{"n_layer": 11, "d_model": 128, "experts_per_token": 6, "activation": "glu", "moe_layers": [0, 1, 2, 3, 4, 5, 6, 7, 8, 9, 10], "router_score": "softmax", "normalize_top_k": true, "balance_loss": 0.00631, "balance_bias": false, "norm": "rmsnorm", "norm_eps": 1e-06, "beta2": 0.95, "batch_tokens": [65536, 131072, 196608], "train_tokens": 579000000, "dataset": "wikipedia_en"}
Below are experts of layer 6 (counted from 0) of a mixture-of-experts language model. Rows are named gate (a neuron's input weights, with its number), up (a neuron's input weights, with its number), down (a neuron's output weights, with its number) and show model dimensions 0-127. Each number is 200 + 40 x the weight over its row's rms, rounded and kept within 0 to 999.
Before each expert's rows: a language model's description of what the expert responds to. This comes from a sample of Wikipedia text that the model never trained on.

# expert 41
What it handles: Middle pieces of long Latin genus and species names and other words, e.g. cephalop-od, Crocod-yl-omorphs, autom-ob-ile, Daniel, novel.
gate12,222,205,251,235,206,89,242,233,182,204,221,201,196,193,197,166,230,266,156,211,231,175,271,198,149,244,167,215,221,164,225,229,194,203,246,212,181,214,215,203,336,176,120,238,183,182,262,248,264,170,208,222,129,186,217,256,193,195,201,260,268,224,270,223,123,236,173,251,165,217,162,157,158,179,232,194,197,141,213,229,191,218,214,93,218,282,216,189,149,168,176,225,244,297,209,283,200,122,121,215,183,165,201,230,172,237,170,193,178,214,154,250,200,209,201,226,227,198,185,182,215,183,215,179,200,192,209,150
up12,183,166,222,225,260,188,234,189,213,189,158,219,119,196,189,229,154,199,165,198,186,171,243,233,195,185,308,186,254,206,205,186,226,151,211,199,233,227,280,168,112,157,229,167,172,189,195,229,215,195,224,147,214,212,189,192,229,269,253,211,210,244,110,211,179,111,185,203,240,244,230,226,186,205,305,226,184,203,177,142,202,188,194,186,196,151,210,180,206,125,161,263,215,203,171,239,141,241,174,132,165,253,208,223,98,225,199,206,166,247,198,184,210,198,252,196,286,96,164,183,130,236,213,181,223,210,110,165
down12,207,199,163,194,214,220,193,163,253,221,173,208,141,218,159,212,185,247,193,214,154,153,271,207,153,207,236,182,183,73,234,147,198,154,234,184,208,154,234,181,210,198,203,258,206,214,188,206,223,259,107,154,190,206,184,214,170,214,184,259,182,191,135,157,166,241,206,219,234,230,153,215,259,167,203,242,185,139,287,207,178,136,225,157,247,170,224,191,184,218,228,210,147,212,197,213,200,252,229,191,246,339,167,238,249,207,224,173,235,111,168,201,268,188,206,253,226,147,122,191,256,234,142,127,133,213,182,180

# expert 29
What it handles: Final digit of years after 19- or 20- in birth dates and lists, and adjective suffixes like -ic, -ical, -rial.
gate0,203,201,257,243,151,100,167,209,200,198,215,202,234,183,152,186,268,274,266,189,145,169,236,244,216,231,206,229,178,198,218,280,157,221,208,182,211,210,165,143,240,234,158,178,219,176,279,194,168,153,190,227,209,205,152,221,240,206,259,219,184,240,139,174,235,218,189,160,264,224,139,245,151,154,185,159,190,193,135,178,178,180,197,261,164,166,223,124,192,83,189,284,244,260,186,197,235,156,238,217,165,172,183,167,167,172,153,182,252,219,187,251,153,151,243,171,229,191,175,197,209,101,234,222,138,222,207,137
up0,192,205,187,232,172,207,233,237,206,178,161,247,138,123,213,196,226,160,196,189,231,251,195,219,207,220,226,171,235,259,216,217,228,197,134,205,152,142,198,184,190,183,292,211,133,198,100,164,159,171,221,238,234,266,248,178,161,179,172,241,174,153,211,228,184,152,212,156,250,201,170,152,191,206,284,183,222,238,241,180,244,233,219,194,175,187,179,246,182,187,178,200,167,207,234,186,186,175,187,221,173,83,208,189,149,202,340,161,143,123,241,163,275,201,276,196,146,285,261,230,219,225,199,217,195,212,258,225
down0,225,179,231,199,195,173,169,222,129,184,226,211,216,164,218,236,219,260,142,295,193,168,163,212,186,199,210,227,187,263,213,233,238,211,191,250,155,209,224,168,208,281,156,260,218,214,245,174,243,229,231,225,205,245,222,185,245,170,247,246,197,273,184,208,204,247,271,114,201,217,175,165,203,216,239,265,201,279,186,196,226,262,161,232,130,131,148,202,161,191,246,166,227,237,200,231,231,209,138,211,205,200,172,143,142,174,210,205,230,237,207,132,183,195,144,301,154,181,201,142,232,239,214,132,317,265,176,223

# expert 11
What it handles: Final pieces of foreign names and words such as -ay in Malay, -ia, -an, plus country names like Japan, Australia, India, and television.
gate1,205,207,252,234,203,151,144,249,196,237,217,242,253,290,133,124,189,189,182,157,171,183,196,247,227,211,165,203,229,241,191,239,168,203,178,176,183,198,159,127,245,225,187,269,192,158,151,279,153,192,222,166,232,273,194,154,176,175,183,243,186,154,227,224,121,152,186,176,257,160,290,229,168,225,258,184,175,212,188,184,245,198,176,242,296,201,166,189,233,182,174,189,220,237,208,254,234,175,241,235,212,194,277,213,154,267,168,188,194,191,238,222,187,176,137,219,208,291,154,164,289,177,215,190,192,242,130,130
up1,211,165,138,159,142,228,240,221,276,221,177,250,132,200,125,197,192,199,235,240,227,119,178,223,242,200,162,214,126,203,225,189,187,189,194,178,67,74,183,234,152,182,204,220,214,205,217,180,204,201,207,193,198,268,138,197,221,128,199,200,154,204,219,189,179,203,147,174,218,163,151,168,140,210,210,232,141,197,213,178,192,191,260,222,173,209,190,239,186,184,219,245,122,203,193,206,147,166,159,204,279,201,201,107,300,172,158,213,221,231,161,255,156,228,194,212,144,206,181,257,147,252,247,260,197,195,223,182
down1,178,205,175,172,203,169,128,168,220,194,244,87,201,192,193,204,196,223,204,200,216,157,178,210,106,190,191,263,222,202,225,248,211,195,133,239,178,177,155,166,214,211,244,151,245,212,169,174,212,219,141,293,153,224,182,205,220,161,158,244,158,149,256,228,188,191,206,203,225,250,224,146,265,216,251,138,202,259,132,147,204,184,163,223,232,230,215,201,183,208,167,192,267,140,189,180,193,216,177,298,244,92,200,185,258,226,274,189,240,224,211,204,128,186,211,151,157,213,281,172,162,211,193,161,170,158,279,256

# expert 35
What it handles: Second pieces of words that start with a single consonant like C, P, c, p, e.g. C-oll-ingwood, P-oll-utants, p-ig-gyback; also Air, air.
gate0,238,166,212,183,167,235,169,292,251,154,245,199,279,152,114,172,180,207,139,185,165,263,210,152,158,225,209,166,210,222,190,211,229,256,165,227,208,112,168,201,199,197,104,234,226,199,175,276,159,187,178,192,177,253,200,296,190,259,195,169,198,197,183,273,154,123,167,196,181,125,178,226,240,179,216,169,206,218,230,165,227,176,151,257,144,256,177,171,203,209,225,225,170,219,160,191,194,241,268,195,173,251,163,188,202,232,213,224,201,95,175,207,205,194,185,224,174,238,155,255,211,147,249,238,234,243,114,159
up0,174,187,182,185,176,156,241,218,276,222,167,163,236,173,152,179,226,188,180,151,232,235,259,218,211,180,206,181,162,207,134,229,224,195,228,160,185,170,191,253,216,218,215,212,278,217,230,223,149,243,195,172,229,214,282,210,212,127,199,189,212,173,213,246,205,152,235,136,166,178,137,258,209,163,207,197,207,166,188,205,137,214,261,176,145,203,202,142,270,320,195,187,180,218,136,265,164,106,253,189,206,191,172,222,97,179,158,203,255,158,237,199,227,120,228,162,142,226,222,214,260,248,171,202,149,271,176,131
down0,223,197,249,223,223,179,234,240,135,136,157,239,207,162,216,214,260,184,215,165,158,168,213,268,252,185,144,150,257,158,199,157,215,212,238,272,107,240,163,165,232,169,240,197,186,180,171,201,261,218,174,176,157,175,198,189,165,183,208,206,253,189,165,186,98,164,176,177,214,209,146,184,249,189,120,160,147,159,191,210,169,220,180,138,222,193,212,144,197,154,205,192,176,234,228,74,172,119,202,196,206,212,198,278,235,276,224,235,210,198,276,183,172,213,188,203,79,184,248,158,255,153,207,219,198,200,192,234

# expert 19
What it handles: Final pieces of personal and place names ending in a vowel, such as -na, -ia, -ova, -ura, as in Indonesia, Tamura, Siniša.
gate1,258,234,258,278,151,134,214,178,198,188,215,163,170,168,178,157,262,262,219,123,168,214,228,174,214,191,222,200,156,201,255,148,178,180,209,184,103,175,223,282,151,164,150,216,308,180,208,245,183,225,182,218,221,278,202,176,261,201,236,246,150,228,204,222,221,247,211,183,91,163,191,203,231,215,156,212,180,150,157,183,211,170,129,213,220,212,215,186,154,270,269,191,171,168,155,186,129,270,175,222,241,183,180,225,177,201,179,189,214,206,95,159,209,134,239,204,211,173,143,200,210,170,169,225,140,238,202,196
up1,204,173,258,204,270,244,223,136,216,253,212,265,121,204,189,206,223,230,177,261,240,196,238,292,128,247,191,195,139,266,228,199,224,184,212,193,243,196,184,158,191,168,222,272,268,165,235,238,222,197,202,292,233,228,156,152,187,156,221,189,129,240,222,166,161,237,188,220,194,216,174,240,257,227,198,176,219,207,155,253,227,250,192,199,156,116,214,210,196,208,256,159,193,173,185,203,267,183,204,86,158,220,144,213,153,122,206,249,246,202,182,207,249,210,145,171,203,209,195,125,272,191,140,179,244,205,167,185
down1,148,181,174,198,187,222,225,185,223,203,269,162,215,217,88,260,235,179,152,96,242,200,212,261,178,248,252,256,203,178,243,174,177,149,192,182,160,130,198,263,187,214,206,178,192,118,144,172,184,240,219,268,177,214,135,272,206,277,180,252,192,199,251,210,180,184,243,193,245,163,203,162,200,194,160,225,241,144,196,202,207,211,168,177,202,166,180,250,251,140,232,158,128,186,307,257,259,219,214,170,209,185,207,243,183,190,201,289,227,206,204,165,251,230,167,149,180,214,270,256,184,235,229,203,230,242,164,224

# expert 48
What it handles: First letters or consonant clusters of words, such as Pr, Br, c, f, r, often in proper names, plus list-item dashes.
gate0,140,226,296,198,175,159,171,248,256,158,253,209,163,208,171,206,213,253,181,174,187,155,207,149,271,183,106,218,157,180,276,241,224,211,212,254,168,134,180,200,213,244,143,195,210,195,155,257,161,234,171,190,221,247,164,201,159,153,260,220,158,203,229,141,168,219,180,209,228,257,158,212,216,225,326,188,177,155,166,166,155,184,177,129,190,190,231,163,223,260,119,201,164,175,153,259,239,204,266,197,136,216,234,151,198,181,205,168,174,252,223,253,184,127,276,188,166,205,169,176,172,199,232,171,204,139,204,189
up0,197,314,208,196,262,231,161,149,187,262,217,238,190,142,222,198,287,200,240,242,182,172,206,181,145,143,111,182,223,199,234,187,200,196,139,130,157,186,273,211,206,277,133,218,177,213,178,214,166,261,202,215,197,143,177,201,197,242,221,221,205,209,299,179,112,217,177,238,184,215,185,225,186,193,150,207,135,257,208,173,254,213,209,260,204,127,200,242,193,215,257,172,128,126,206,221,195,237,242,208,260,283,184,200,165,197,132,159,230,246,222,265,200,193,212,178,151,177,242,225,173,217,199,210,182,168,141,166
down0,211,196,224,234,228,240,215,252,137,150,211,172,149,231,155,217,224,194,219,204,162,180,249,239,88,210,253,183,179,186,217,223,271,179,236,246,207,180,188,195,215,161,271,190,262,239,205,176,213,209,307,220,211,154,231,193,139,198,151,129,202,169,252,169,204,197,145,138,239,192,200,306,228,213,205,212,188,208,209,252,149,207,214,203,225,292,272,151,199,249,226,276,181,247,198,173,227,198,205,224,142,201,150,279,177,294,200,203,175,220,171,226,236,150,220,224,150,263,127,155,225,184,172,200,169,233,211,259